config = dict(
    n_layer=9,
    n_experts=64,
    normalize_top_k=False,
    init_std_router=0.0165,
    norm_place='pre',
    init_std_down=0.0,
    optimizer='muon_variant',
    grad_clip=0.5,
)
Below are experts of layer 3 (counted from 0) of a mixture-of-experts language model. Rows are named router (the router's row for the expert), gate (a neuron's input weights, with its number), up (a neuron's input weights, with its number) and show model dimensions 0-191. Each number is 500 + 25 x the weight over its row's rms, rounded and kept within 0 to 999. Numbers have three digits each.
Before each expert's rows: a language model's description of what the expert responds to. This comes from a sample of Wikipedia text that the model never trained on.

# expert 12
It responds to: Verb-ending pieces like -ed, -ing, -ated completing a split verb stem, plus whole participles, e.g. resign|ing, inter|red, released.
router:514504476529502483487528488480469472473549514457490531544533496486542503523478510513463492496500459534489454455503507514511482482481462507508552496506527465465518527505517522496482456504498493525509482521476528492468521529448477504519519513485530468522523500522483491494522472477499547471513526499485537526494515532499495495472498513524481553524462451492467466506506490495465500529527493466564556497498525470489522479522486518478528538530496545499533516514509465515524460493502534499463512498522490442445508533508522496474538497520452486489478510481494512487511520469517481475
gate0:499470529539433520520519499536463498503505499503552498494497527544507449526502484505515497467528475535470472470446483509487435501529533511495525484480459474469540516522501537509472497508500454516522492482477485517489515516486506475488490476486506508550500494525528501510531537536552505483472526545537535507461510510517470500471484485528500506496481497501493473440490475500534476471484455501502509530535526519513516528529485480455492519538524518540482527533492511497514505542541503512526443518479518540477520487470508513511500500486525522518491484498515519542489488467492528520
up0:523489486468516515502463540475500490512503465512424522500535493477496445465528537535454487486501532521519500476485503490551503509492473480456495520491498513539541538512504511500492517536481475489514509450523511569485473504528486500496482486549524511470482547508491506465498489503479527494472469507475504476514506472457476489483477523513500509476475457525484538540519508532502503490489519502505549561469503482470501464506560510491499489508487462519532468487496512498505487479463500507511475515518502518512453492440493459497526507482448544498518504501521451527513487474500500513
gate1:494527448480489486507527473482481503455500486505469506488452486507472479444517519512519467542512506483491493517511480516532507503525517469488529511509526540571514492469469516500496495550488496496476504522480484505488506496492447511453526460511476484513520478468499512519507499503494513494519486494531477506519531498510506485469496506473485521545475517515473499486493519509471529526503467464499523480486513491460513486548500478521478595486450507511529519467535505516551471535518536500520480490522557470534502488528460452544528486501457490500504507492511486441509540489482513523
up1:474515519493542542509465498516490478453499459488506518510488517544502535477516546486480517477488489443502478491533494500493487498481511484484500480509490467514497530455482529456470494504496491505466486456468498500482483466501547483484536481530507494508494527475523510506509502527545518483523507501554508501487497460505517491479518502522555467484498475469455492456486483489449480503513483500470549548484480479521468487494480537486452523477512479532553508474537452498537511458516528480471435493507539475480537527498493534530509487472524525491489497545514499487457504503478477506
gate2:513484530519517502498493485501484499462542505484506509496519503494486532500491470513527483479545477473480488468493472487506532527488474515525468539473490500507506480535530500490511548554551571454508507498521530513538507503484499463494500499527532481455507461481482509477528494516488509561509540506511497470484562511471479466492512470449498452478499530502481510515515477495492495467516474512508495500513513528508500514479528501509494502525482526478472506540553504507529459522509557578506504517481525510488524482455511491475518509539517501482482504452456455492508484524551518487
up2:480533494532498491491525481509481457546485487516504471505511512431484503493488503531524492496531508473497516491487514502553514488502498478514469442503492486526483551534500490520525501496506464470544546529446524478517499519504523454530493502514502461459530486527487484539474453503523571477489488502524461489492543503460526556529513485493501508515514451460523476481461456522529557484493485488491512532517477511509507506490512501501492503516500496495511476508520548519515478546510533508461485458503518495520521502497494514524507461484553474463465485536513529527477513487498526487
gate3:506459512497495566530516471473458520508519525488528505500521493430520502514509519549523515562520524478506512494525526504521468519511468518491468559473541501494496510502532483479509508515501474485524483520503521493457493517473526506511523533472509491516498470527449553507511460484541500530532505465502489515489538465518554491497518459505473481491475502486516490495477487463468526426493472459502496491504508473518490529512523500550465532533516491463494486472523519462536498516514472517478511507490516454477499487486480533498507497482482519491530528521510489475503471504458553525
up3:502521505520528504473503494484493447511531479496515502487513516501469515481482497492512507447512500482472531497500472503499494499476511524481463472494512474499507486537470493523446509562490493523494544508474475473512445474506479503463490456534486525444540540510512497466511517518510557496482464492503515538444505516486535513532515518497502492504546481519544535475503498510516445489471507531478511491456487486479506498459529535475528468512490471508470519517488489494464470464480503497489505484473530478486482520490491502481489464440535530493472477483450439540456487497493474466
gate4:463472523473462522500519503527476529518530484512526503496515470505552524516515518492517501493504485511480471515494494464483473505510459466485504521487520489503461486501480525506512475508551504496525520525460490499477502506529498497504482543497516476542508481508487503499518522559474471494459505501495468526541485472463534522519414494498512537474519421483527506492501554502535472478543520498539499509517510512557496505461517501544489529482504476522515471514453521509502529473564489512502491500528525495542545507488477482470507525477503493490518487543438503534476503474495503486
up4:464483521540524523494457487528461509491509503477485469520517471498556489482511497522484534478467496539471498486502520522478500480516468446504508518474490506484452502514518537460499497494493472484490507539483509542506544518469494557508457536541545477488504484499511522490493503524480503484478523492451472514557492527509546492502467456494518528502493492501524526478457521531537481532505514493528506445518521503541495495487518503555493516521518479532523506514481517507530537491555483503447534510499500496533532517511463509496529509460530483449504484512482499518463528471464523505
gate5:459523445487535538480506485521521511480468552536490519477497506489506507506481518536533490551524488522494515496525533497564491456502486521484496471496528539517508498489502495520506521517535468488463525502486506541498530455515520474491486524478472513524501529491492438524450475497505498467491469493487484506502483495453462518474433539506474532477505509544478505476491491499518465500476514513530507498499478472500500532503521497478480541465452523516506510518483493547479498547527502476489532493492471513474522488450513480504494516472468484484487476505541485501468509582471483528
up5:435501482490518532551541545550484477459495514511482502504490523527453495498527520514496517521502490472495484511507507473512499487514507470485513457483522517473510512520548516508484496504525481506469535505473486498539473491467527478490502518494491499482544533527476439527446465518501521491507519489501478542497516504521498502499505548480462494517516474553469434483479487487505457492460485556521468508519504479475498499466506495491487497471493526471523483519520510506566518515553524483525538492492457553482495479479518493480506552477486476505495512514549512481514511534517486533
gate6:536503512505493522504519493474519485517526495474478490517535496490548460545548501498520500526518498510517456477514489523446473495513555507481493523505499539504481533501496504490487510509490547492509545556494520533542503539479469518506504482467505492519509520478521492473533527536495566467469501513497467503538504498499483519472501539505497517516518513502495509483509463511525508484546458511538491512506499514548440476543513504461519544495507491519535509549490491530474527513521455526502512526436479483492498485487508474507538532511551495528514529465507474500453485496511515441
up6:486478480549506497518486484474523490483528498486478515509512482497523500528520510505525489523532453493530471508486511489513493508507498478580502536535522500480487498477486499558487543510462485481500525536496510504510476532495484521504519470518543565489465523516560492487473476533490499482487519525475471487527549503494520514495515500510525466518478515530518447477410489516492488485493431481521509520516512503507537516500548482498511508503447473486557489526498500512454516500449515502486541535489518473469486497538499503486497505492537495533522506491524530491478483517535492459
gate7:442513467486523504495505464482555503494523486483518494493513467500506523523507484533463488520491476538507522459499512543509546478487530518561475494528524527517510518483495470451472526505480504484479486479484506499542482511480532521522487499472482502472545531485524474501487480483534514494493509503489562483496519507506478488467515489502468524480493527501477477523467529476456534474475535482502466564488521506490527496474528509489486559505488517543445547497535452498503514503531494498474512494520480448479550488531493533516503474457526478532495481456514500480500534488476504534
up7:524510493476560492498492517495483514522474474553462496524440532508535548478525494516501534458520508433500495503523452472496486483502478485488480533502513485501503484500500533486535506501538500495518539476508510483491488476504501511492483521478505506532449540467531520484518528513481490505497488508485513505454474459490545529522503514508488502527525497540503503505503442506463451514492453516510455472449486496528501491500521483423484454511560493468478502479490511494486500472459471506462507504486475516500463470481501526491518498557518525516507478539459525481496494466491493513
gate8:500517485511475505554490492538513471514523533496544449511504499511499440475504515464535531499506467492506473505459511498495456517505509483521488492477514501474476503480499455478478526487541506510504473516473495510501473469467517469514509532495466487476464465474495494521499463513492490537429452524486515481456476462495509502586496458538527499559496467486450494461497530522493470491519504500537538535508502502514491477575495492488481522454532504516536491489483504520510508507467528498449510498508489496492520518513510498454488478486480487511468516498525484504469509514536491513
up8:455490536513518502474478464521529485488512480521503540553466495517481546519499515506490504525475518502508513488529503508475564484492511515509481451521517476493503456537506500526469492489494493537517516508476479508515486480506516449516518523470504509521514493486490499507468484489530561476544491526450502463521497502568444517478495503496487466485515489485536458526483522497496452497509498493465459505540555484500500505477494429513502480479487488460474489480525536509470489467493529500520500523508518519529502509496532526464543529476514504476489466513510564484479510534554491480
gate9:533523507494496490503513522478525532520487525481522458515496439520498477543498456479505460503516490532522496517499481493501497492549466468557545471496485497486514479518490517509442515489568525480478512436511474515472469531461495489581445477525477531531485504505484440444492518482516522536509507496521501505464494500512510512491494508497489498501491518461487457502494504527499467538483515532498487468499521474471474508495468502516541490527504500508544510449465486465450508483495512508506470507520499502521472497525497491503524505509535500545517503493542503467514480502539532497
up9:501491505512497504479495498453536528483503506517490503454501532497533506550549459513498472503525503505497504516549496553471486528525476503500540482503505488519479487519511526492495516523474482506427533480526476505529486488503471485562523499485514505516470545497473508493511500457514474529542507548487499529510470543511473488507453510499496505473525469500467452477528495508491454524495471507519534506530488474487508559488522474486512508512498507521577490492491492504516497491524458554540490532478507550483516501479493521493481497475497512488538522471513466498495531528557551471
gate10:471557508502496532483530493522487486504448503429528517501480470509482481489493508505476513488553477480487462508473474542512533509504469494483498524459517465487497478490522512462485505558490476497500534508489480520498507532512508470499493507487448496512501491486549492514513508475522529526492461492532508534498471516468511510541453516486492527525443515539479482505514468497500466457521478490527502496472490486539479496513513519523476484446491470483561536524494484466475539489446495513479438501489532515500500515503493488489530486481492502515513449525457497481529451511470482464
up10:492484526500491502487576485517467501472471538535453538483525514522530483488537472477524494515546525467491544509527565464501507528510488551475494497476522507494475506477468442490486482458461489499520465481490501515508498512524521493539499496512508535513501523542526473490474506525466519498499517511476511493526543499475470543495475528497519494476519501443510545489483493515500499513488516485502447469512516513502517519467491458483506515529483528528503506551500521452539508557492539510492504525507548480487478498451528471509499501534471493495462500457510537497518508526483513506

# expert 56
It responds to: Beginnings or middles of verbs and Latinate words, such as cont, rel, adv, fin, con-stitute, main-ten-ance, in-ten-se, usually before suffixes like ed or ance.
router:489530484533537513492450513519521493491500541462520523525512504485529546475524536451485463537492464519496497520479453524494526475489536526484522470502484528539477514515520471456444513504481485529521478509524522506475517505486517492506480531492501480516492511533520497542546524487455541491510532508509506503505527505508462537443497449481503520522494511477501470523523520519523526526496491505513498533478519476500503481505490467468513488501448521473477457440470470542530474453495545524466502514500535497478509504509503497468513489483479486532484523508474510537545510484524472549
gate0:486507494516494548563497481446509523472531537476494520490520503491463540529485524495490496555456526454499469536508501518508468473520532500496507508489452501544500491469517481542504498502479501506482490512518481503521515489483460425533509509519530545501492544486469503527486456510470506494488560466522444485470490504546476475530515506488506546497491496503480543532481511539508465512478505479503479525509454532481527500491484485516481506530531513501525465486483497501493491518492520477500516459527510541510531503511507431473467548479500533481523516502507490470504506501472479508
up0:524492466483528472431486465513459461508534505505477522492455485498539468446523474499481505513483493527497512500456495511486532511471456485517473509505518498448507504501483499479532543493506499488503497547520523472489472476437502536467501470494496469513534495506514493496502552504525493511519498562478542501494505508514518548460486463527485498504525461500525519504535504455485496520520497544479477492441508475521447484562512502450522537519520510494450501509528511493501509513500490455499504526487494512510489495501505493495518457532512478486463462507502486549545500523509515503
gate1:501473520501483480466446545478544500540479541496486492494471539499490476531474533483499510498538501490518507510531481511488493479536510548495487497498538498551468501509514516489541521423491486517474487496498497485465495475518514468513515507473503497514512483496504478470542514523491505498484567483499504483508452476514512505481492495498516498501485513536494468508485489510487528509495544513477505493467520487498505471507545485517488467510473498470548455501582485495510512527526533527483510462543512529492595504511487517544516456500502528492499477482455546483537527502508494527
up1:520515480514484519542518461549469500507515485526489526493528510493488539486497500484463495493484508491488544491494515502534505525490529478486488507512501487473534495528494486473490490528523520526558518534478478507523509547499518522532468505524497502471533515523501502512464497481521507461512448515473521518481507477482525491516489469521477488486546487468498531525498510511495455522497493496472481524547504524510466542497450514474458534500537501529475562513426522508501513506508456488520510488483473497497437506480517456474489499498534483479540517510496465464491450538444479435
gate2:525503528516489505517443493488470493537526488504507536436506494497536514493494528528483522518524491516496471529508466526510517454492508504494493490501560479507470473477491499521478493503466468507501475482504500498476505519478488525497522518492510481479500459533456465507514504512497475488536509526525516490506495471478503556555483462495508536515524539548493525544465444544492480516544478495487521498476501504481517479502545482501464529501509450578487510473527460488462540489497492543517512478535553469492501485496517482530547476493454501509500509503527486534498535474514527520
up2:507494474506553542551522474494477537507543491527506519525521473477507511518489517476480504516473531532507513503500524520456508499493447528471504521453492475488536513492492520482498480505494566503490552482490485483477500549500513504503502494467499491447457500464501491505482554526473495484456475510483500496522493520511493537528545553463488512469501507480457459499501496521519487482517490495502475469474513498518526518497510491498506475482496524508502480488527498558505500480530520477439464517523529560515515503506477538498478501504438522544521465513517502507493547441525497461
gate3:514479520447507476468544495530482542512490459502511500486471496523482538477517508520520463504444499523497469547475477478487485470531559478497512498474537493539434495477472513495478453505471509517507447491481522510524493442526505496489515512503502506505488474489500488502491475516510481502527498478484540490534493509534520542478491493498510521530540486472540574527520533524509533463518512479505486520498497503450508546511513480490519496495472493502479471464500500487512479544500497515493503491503476493482509470457520515482478484466486438493465556471454499492514539460509506531
up3:514517463511444502490568487477516512489466499464523476469510518481485498491474477517530463552450490495498495533505503521533484538500577517556507497495498493484496514480507486519495461498512461528544467485479525495483522465475524498516516478481503527485524484505489516503485494542488509524485480486483537456558570498514469490507510442500536480483544479477539536483487489490520541488524483482498524535465500535489482503512503505541499514494480526515479460508468503534523519556491511519515517499444519492500518490496500512496471507482507465505522509446515477474498539476513513516
gate4:467471461520536516472484484479482515508510485469471508523481478488495509509469530521476529537540486471486485527490531510521492474510503479516531506502476488484474491469514523461529486482476506525516493521534501497511493514463523536527511459484526527511511491530471520535480500517455515480493501505476516449489515459529481524548475464484481505512517534489529460486492517507527515560508499550491504486492513533555490518501541530533490536486489455485529559497514495518528514502500466540485537578517460462513493471509495524493480499537481511563536508472478548506522524513511512513
up4:508461488501498534513524495500510490502487491499512523494464506496489473472566524483516442507508519487492440499487509522513524477493580451474538504495532490526497496536462492504512518490491503532491516510536528492488461528452519493538459535492512562483524515508505504530505518499524516516555533451508485461542498485516524528491457483537486529470509513501448481482523475483497523523550524498482510464502494481520488492457502475509479490558534528491509478485508454478527496532531487496533539502548504479487512524516496465478519521512488503516519531518502518467515485490505497446
gate5:529519498483495520512471496482468497476511480455487511484485491489477523501507520522491493528520493513504481448497521551448513546501480497501481484496464485481489525453467508483468495500495500424467518550529468558527488499521494560458480473488521499506494461524502493487542500489537491482477501536549482511496526518474470516484503464505509485441521479497519517518516530498501491530516484526516518485473506543506548503498544470459512514521511496527476477491573478514516505492479531543465476494500513489482475498478469522496517484482491461505500481482433506497531533481511446526
up5:509456507511500467507535483492493497475495510534490510478513509511486495543451468473487506481503445514504496466535481479608485494532510464480502483564494492499476458485512489520500496479522470527513508498480508498462471478473449479521475495499519485441510493462484532499509503478490539500518520478464521528507496490456529533495503476542513526543496498494493513522466486532488478496491498492409531506487510469467512494494501501489472535480535521514487492496482515502503482491498517517473503506497526516527480512538530504477485484500529514453483528517473483507523460512478569545
gate6:469488506513484505492528531508535516514485493485517509498486494523518504491505504493463498498499450469484516523501508528533499497494459512492536493510486495471533488527493535471523533495524518475526460521479504514502509491456550518522488518520460491481512520494549528528495527512521485553455486494486494497529481496519538497521482487499527509466514468466463485514532554476458515433481482460486495506483488497564463542552511524466452489479470460525482524483495506505472442477512484497466465507530570474493542509524498494501532510510495454494464506482503510503503442515538521499
up6:473496486482478485495547478509531496511457456457466539500482507550490548446468537533508500529490458476480510483477496509526498538444456507514491494456504472470506476547522503473529542493501489514537459561483495520510531514465502503526507495499500490461512523500543556532493540561514523482482480475475474522506484522494485539522499487469523475516493493497505506519520532485489568506515486473490514499512530527538485503527511526501488485464468484468499530458526489500496477483506472499490472500512546484489523477505507482477507525514526456484491502483470510458540514512511508499
gate7:488513508524510513469455516538496509490478498496539480477491517541530492490509503476461491537516474515534445470504490500502484557466503521508521539519514465458479476504467459501514498519478532508524527487511503506479492472484470500507486543502475497510494491475508528487521489492483542464485544517486510534479497510508489497472518437531465513506504479554565496519460457512539527504522497533496537503442547497519504485531511542464552486495507535507519492474506486504455510490514537501469472496514465525515494503498513480472496526500517435495464546461520522508498446518506489500
up7:492491508512476472555524472472501519500503502502436520529502473534520528497483529527506504466470534510499573522502527546529511429498524465479521435487523507527492551471528524509498515479533497505465487476478490464498488495509501503502511478514516502485522535490474507507474489535479474500501463491543494489533484484501503464546474495491519455491466523475491481463544516495475457496488531465498471491553467513461490468453475487511464475520520489469506486519481510498504510488495473511514498492522508485479481513470482551532500483504500506528517494540482499494488552485445501456
gate8:469528521500556521496492494539479478493510546489477484552512512475531510488492527504508475509503496542489507495529485506537533539489552504479531525491527533478538515479518508470468485490510499511500434516494510497466486492469500540496460563474509495477490517485525505494526493488482460457501459531506462503489517476504523524455477482515477491503509532479471494483480488501512529489526489483480539536473542540548494496530504516523491524485481519521534462500515518501512515500497513571491498490514487491485479469479522474495456559496518505515514525489539469508533441445529466522
up8:504499527464498494518492521511469484481504510532453460511500500481527527534506503502478547477514504475506531528515487473471478478510488518561458493478563485548444459487508508483493484462517513499456468495483465501477503477459478472476519477522543471477464512498482473472529513477514530517518499466493534508472511492511524506518522516485485467509462495513486462508499517478478510499505545514483467501471463488458494510533506485546501477497499488517523447503513499498470469479534519541525473476506550496490451520512540509466528533472448508518467503494524450489527495496548518472
gate9:477530522502522496503482516473504508505467490499505442513515451503496507499519536480520514481534494510509537524484512507532505468488533488442509517510436491458492478492530491505510508467502462509492500523510499516489491508498512485520499508462494468483510488468539515506501459491549454496478472550485497491495488462514573504434514493522489508507520505486510514522463528511502517492516523499486500462490484504495533461553462483465516533520488546545499514495483516557558491453522473498480477505466538536477519469487529525473473452479477546533495496521509519520545482471509518497
up9:489510526501496496494477516459517481507542519490468486470480494552500516516473518489513482491518482520518535551484513516500516499460514495474500461483515504467485500526473549470495538446488488476531501483547495543470535513518497505487502506526514514496460465503501469445538466514485515495455475520495481475500501524489522514480511457524465516528472540459516502456507517507465537511524493521538509488481465519497568528522497517497525549546521496518510484471496506505481477480521481533515528528520549472471508514496509505501512441539526544541522497525474546510485528533527527504
gate10:514501506516507486497476515527474481504483499511477496450490510524519487458492498460514508533506508469506488470472533497447505492503507523480514498495482503512475455511494476508512528476487506529490423496530511503487545506520508509471516453479474456474518503550480474551520484466473528512452508500510510519459521525514466479491475498439486478496516510509499532544536451484513539507510481497536498517484548496486458546499539488478509546476534505495474483506489504492515492503505471530551450501526498464522527517440465502467510523502490488485522547496510510491507553532503444494
up10:503517526505485506482500505512521463503461475510445487486488505536538461465490557484499462541535509495507455490497477496509494470497536521504485538503498498550456496572457505505524508478479517547475497474549507527470521499519526505488495439487475469527507502499454513519544480463484516536493529484518506552472487531491478473493444511530497478499459525517502506540513499507527547508476475507479521508485485479512487464484525543473493516524512490516467489524499510476532472506506471532510477488532500448513530498470446497490508491498494477513512533486499500477512481531488455460

# expert 6
It responds to: Prepositions, articles and punctuation in texts on places, routes and railway stations, such as located along, served by, south of.
router:468468452465468559487541560490507483532473568506496526486486490518509486503479478503477540500536506515505492497494500515537471484460463465507518521512502486544521532472501468519517520505487484492509519497505496579503509444490493531466540483511464518463482463457492474475511507493507481462518495471462484472471507513498498499491558540510492501465506549531514526457520484531508474472489533514517514477492523506509515524488500500496484467494481501510463461501540463483465497492488509478471523471495486520489523484520525501477492476554528508485524485484469529500454457516519508518
gate1:513541482488509506474515560501517524471491441534492512485495539527483563521526520470503510498510529485507512510483514498483447485508483451493478516497507510474474497454481467511474510477477521537472480530463475494456460499521462537505551468489527526541514504480521490495486451518476498502511515447440502457553472538501515499500519499525497483468492502522516468482517504530505457509493489511457487499530531489516528491507517523488493495482547485450528468521454480482507491471477465493513527486510507503562548480525480468500513515530486523489506467516523477503515502509516480523
up1:501532510527506524485511510506503535483518443526484512526529479515483494528509473561476514479527473555493470498525536470466448501510502507535525500509497526533472544494481476474512522437521525532500490463477515521483515513511508536494460485492486434511532485527488506481485450469506502513527470512513481451529510515480499483490511550497503516491462485493508507529484531487530463521510496487498516509486520521522566529534537483476476498501518475463508515509440512490563480502518491481522519474513510476515543475485511415480496530503507523495513505491528476499473504489489513486
gate2:472478487501512517552504489574496448482498479489481495494506496549493517481517471522485490480517504557502548508495500483504519458483498523493464496493522482462462530478435483457488483472524469490467509505511472528498482464485516468495513499468494527531513461549499510532515516494496522505508522493497497470495508534493523520536496497517460579510495514548532514520500518493477478539527501514492527512472511477544491538480493508500496515433492462495500471496452492460495513494491476510542525507520501515460506526542461520481517457494480482516473488527532469537476488500539530495
up2:471537505481482465467477518457532544500501486499525510495519510457502479527504523500525502512509493483485451525488499498485476514529519490518497500518457520528562481518551516524507485505485537533533504520551535494531523502505516519487487519544493485468497546485494515516503448515505462496495488481518492526519516474497484478484503528521514426511524446479483504496459503515518554501486505478498471483519487508475511467548503496496508495537499522505507515489545519559503517505514523515472495438487500464551499499455533469530469551519502501508538514490468474500509525465469445510
gate3:498515496461488456467510479486542471533457529471521457509494505465515492473488489506498511509470494516505483526456511459516481495512479529483548496505529500515500545491499476496508538508475468527451498495523494540488554496496456483522516493515522507506522489475528492499537495512508476500446501497518478484504503519542536488520541493529523472549498498457473525447522481545454496473495529481502507517523511500541489512503496503473497510547513448484466475521433481492518527444522505495457517536494510516506477505510480505474468492469504489499558472460455493516488464542510495483
up3:530522498460526486481501496459515506517487499514536459493467518456508495432461506475513460544450505500506475491465499479534519498473476531511513491500536494486478528476506478496504520496496499540484510472524482514480501480542515513470490525501579521518496495460543541457539519503490483503491523503535494506495526509524503467545543518489474508515494528494528514500487510503440490477483509516509505495542545497494503518489498510482467498496484481504508527494493539457548492466515492503428517502495568526491478493542481516493477512438512540471535486487505512495489463524484539490
gate4:520528496520475440444518479514471504474465508495493456481481499456486519544497525426446498522496548528518501490503532451486476506519480507469487510466499509523497519484509483493477495504499526498489522503479477487508500497489469507480503469489488480518504510437490521481508544483470507445485476544499493516488495507523483490466522508513483506462504493513508538503446444477533519503509499502503466512489508505448492459551513496501540500457523477522483512520510495532505518528486508448454514507445494531511503506458468496541524510503534489512566489476493516498518544463523499515
up4:486541497494506506559474469495486464548517499497532521484480499499504493452486547522551510480486440503498495474492491513530515497507496505526529486519460480456507491496498524504531480525510476511519485499504540493470466509532524509487487518488501548513511480552535478567554460483507496508549577480505461499499492509480509506515485492489552494515494505509504434490537529493488489514513533480502525482532527521526509525500495477495514482536493551482498494502447544481500527484526515515555451490496471496477500477553507519449474512459468502476478497500501508495518497506511498499
gate5:524497500549536477516498486512535523544540467525503483523513529538490505481553526521457511535527551536496470493486484481502522512547513508469511462517464497540535515474507510495508510491466476503463541465487504477500522474509507506549469502495471518484512521500469518491498496498545471506439511484478517531492525475509503501456493495528494489525549464446510460473544521536520512517504512525519487472545505538523521534494484472495514576495516455482480507522503536486496533467493531494500505505505472482472493465511479517481484475469524513509490477498475515474526467468519472519
up5:505478503429471521488492531479487497465501489471481498480496488481478478493456501491497492466527452465508507510516500500517495449477459509494492532495509509494474481504494480514470503503476516530531464540540484524524475511499496499480551478485487516538486515477537472523503519532500536504535502522535524463496498522489500459549535484495470565487461522531507523518471479455483454507488499520487476530527472479467476479513523521476466445526484530541523476505469468508506476518524450477519513512489515501525512514471538502532531528544484500483452554483488509515498519505505489443
gate6:468509464464458487480530492562542550507490524497498510467512465502473510472520491448499500494530503484509503519490503532489467501503477515550452470451497519506510503488514501476487481489506485481529499512488480512460465482527507508510476495446518525514540509472518516500556495543483511521450479438487497493459448499492507550496491503505486514477549522499500527523532551541517471557520516521483503496547513481499502530494507471507472485507456503497478499493517492507471467493491519506489515482508497465490473509522544496520475487540514555511512505522519489476462463476482531449
up6:514475507519497511505531500431447468458531475512516506547449530519518513532455507536496489488440463539472489493519533474510494504498514507473520492518487490485492477523500482543483501500480516523464483485492512457513541509494516485491527515534495449532476501520485486528506518475532498484523495550520508533515519518502490456489479537457493505514452521497532482491508426473497509481485463458501489515508479513464478491515502524500521520450553505534503482498482474524548522510493501471505476494483484511519520484503442506485521500454516468475520501490520496521512515504466473562
gate7:457508512478497549549447505483480488512481541479508478511516493468511493481498528496530523446517511504509516494503522521535479510489467488507507523526494499540508516467477486506494510466505466496497508453503502526470543497488501512479533525519490493475517515438489495504507529516492474508495478542504482487506518523520475496531508511474489437475498535468466498471511492549501492467494508542508438485497489500503524525473486483549485493484469506492536492489531516519467522477491470484548493459464492529534504454479511462444455510517527480449517526511552528512521526552518518552
up7:484462493492483506473473531513502506546502526514508463523513517459511517469498493504519492445499531511489537510495552549487467488505488544486474495532543492483531510493473510491492478468505486505516535463520484526518511507544546516506563509516517504486547517466508499485473553533486444474511461498488503496539514528527491485502527501490484496476516498482507511460501485525520470514500497547506478477486489516470509525487469504535497499460477511494519468458517535485478496472463449502515479494481468552501551461503481486475472508514518514452526506509538513537488523546516494570
gate8:490532502487496490508530508548494478486535546497482492526495475481492472545490473509501496505496546493520498516475516483481501482506479523468524477499511538474529472525524475515508532528513517508525503507539508506526492511506537522525466498478488509498489495485536534525490547490533540517460431477518509462488505509499513466501520550528433536495516505521535482493455517536511511545527517526500480477502506531502517501482506483514521508493456500502459485548528490541549520490477515562513502511503493526488541538503497548557460488526503475479509500512486555526493570492520520502
up8:517479452461510505487460518583521524524499483485465458553488493515448499504516478454500488463504482508506495523513504485522479520463508532526453518457519497508503427488510522524519522492511474491529504474522537497513517485505517488482484492531470484465480472526518529503484515509493485475494499470481489486486559437493518487478509508463523472553485536474473508524492485479493552455464500503506484527526507511469496516523518522535480486510509522531486478495502509524503530492545522460506481557479523501497549499499524515495492461481486533500523476495476485486519477557492491518
gate9:480497521499480481516561528493494525479487540554505513523494456518465539531495465467519485499471522483507486495555508489521482530478501466515517509514465493539530495485522470520490495520501481528497519539475481548520505503459556530497483506470484503466502486547545454511502521535483484489461490476461461438502522476493513487477482502495507506485500497474511506480490525523524505465465523493502518554511487518516480473494511496503522466495469499485477511536535458506556453485510500480499510514509523498497529481526480461539518483471517447498492498445467546493546478494514464511
up9:487519508503473489504542556456465510484503463538484503500501480506509453562482562526531492491481549500519497483502518471503493544485497481482515498536473504507510477501506504514478484498474491525493497551486442495505466488510483528468505557468483492486479498497491471506467494534491445483476454477468522492506476556467487495510512475504542499483496491483526508521509500531528509496458481472528443506544529542508505512499482482523476471485496503508461511532507501534535474481470514491479484506494510482515522533505527519532500540498552456510521510463534480518536462500468478452
gate10:500520465525460512523510512510530518519519519526518531472497502492510475476497481472520510466482520482501486526490550489501494523591504502482453510503542542465444483475441517496502523483472497515507515507511504494527481452489454526513473484525587483500542503451481490492502515475540465496483476530453493484489514475498483483497513537524482465507504518521482494480511454527507518482482478511476489496522525510509495470438487499521481508521518518505464536497504525496492476493514506518503487469436509515491505459505496501495474521532510510469495486438494498490486548492513525558
up10:487526498459462521495523561547521466510472516509498465525493476468498524501494516483506515527504512480498540505505516489490524494494448533499524547467501503492424530489434498505569499502503518489485496488512488549507506523521482529472490465515512543468514529531476495557447494511490504517488503480532473494482539494515482498507482516522486523521459537515537469490484509470490480512519514489553469498513533522540516507485509482500524465499480485487492546535542520528489459459507532476485521483458498525485509522506489514494497539551493506472503497443515510491504509491506550486
gate11:566477503471536516461455551470448497500485542461471505531504478502504482503498547470513471508511487504506504511471468485532560471498483521479475507509533484491453449509489514501477457509500481456495456496467498523512535491512470517511527476516514469483520486456498470472498504475474450522470537511460502505479441526501532479509481508503522495458488546491501512514505465505485477454488518523530476506552519450506500474496504496504485490501474511507512525465477513486494489507522506473487480513526498565517491475533492496459522521508524528508512499517551455470487511504523509474
up11:549493463495514514489476504477486450466519566471469463504522463507498508492451498526504472459545514521506489531442510513502527475524489518443512518535539494514441463498491523513511472512505505489502478504479500502491514464509470503515535508499532481467520513489508440469507502479474460489493497498460475494496456540482480461438515450498524505503514520471525497487523484478496496475481530541537517519545504497506487506497525510499493499513481504536496521452453510490438482485492536471501500503470488543489530505507481536463510484521527552508506492490500471533469502491478508493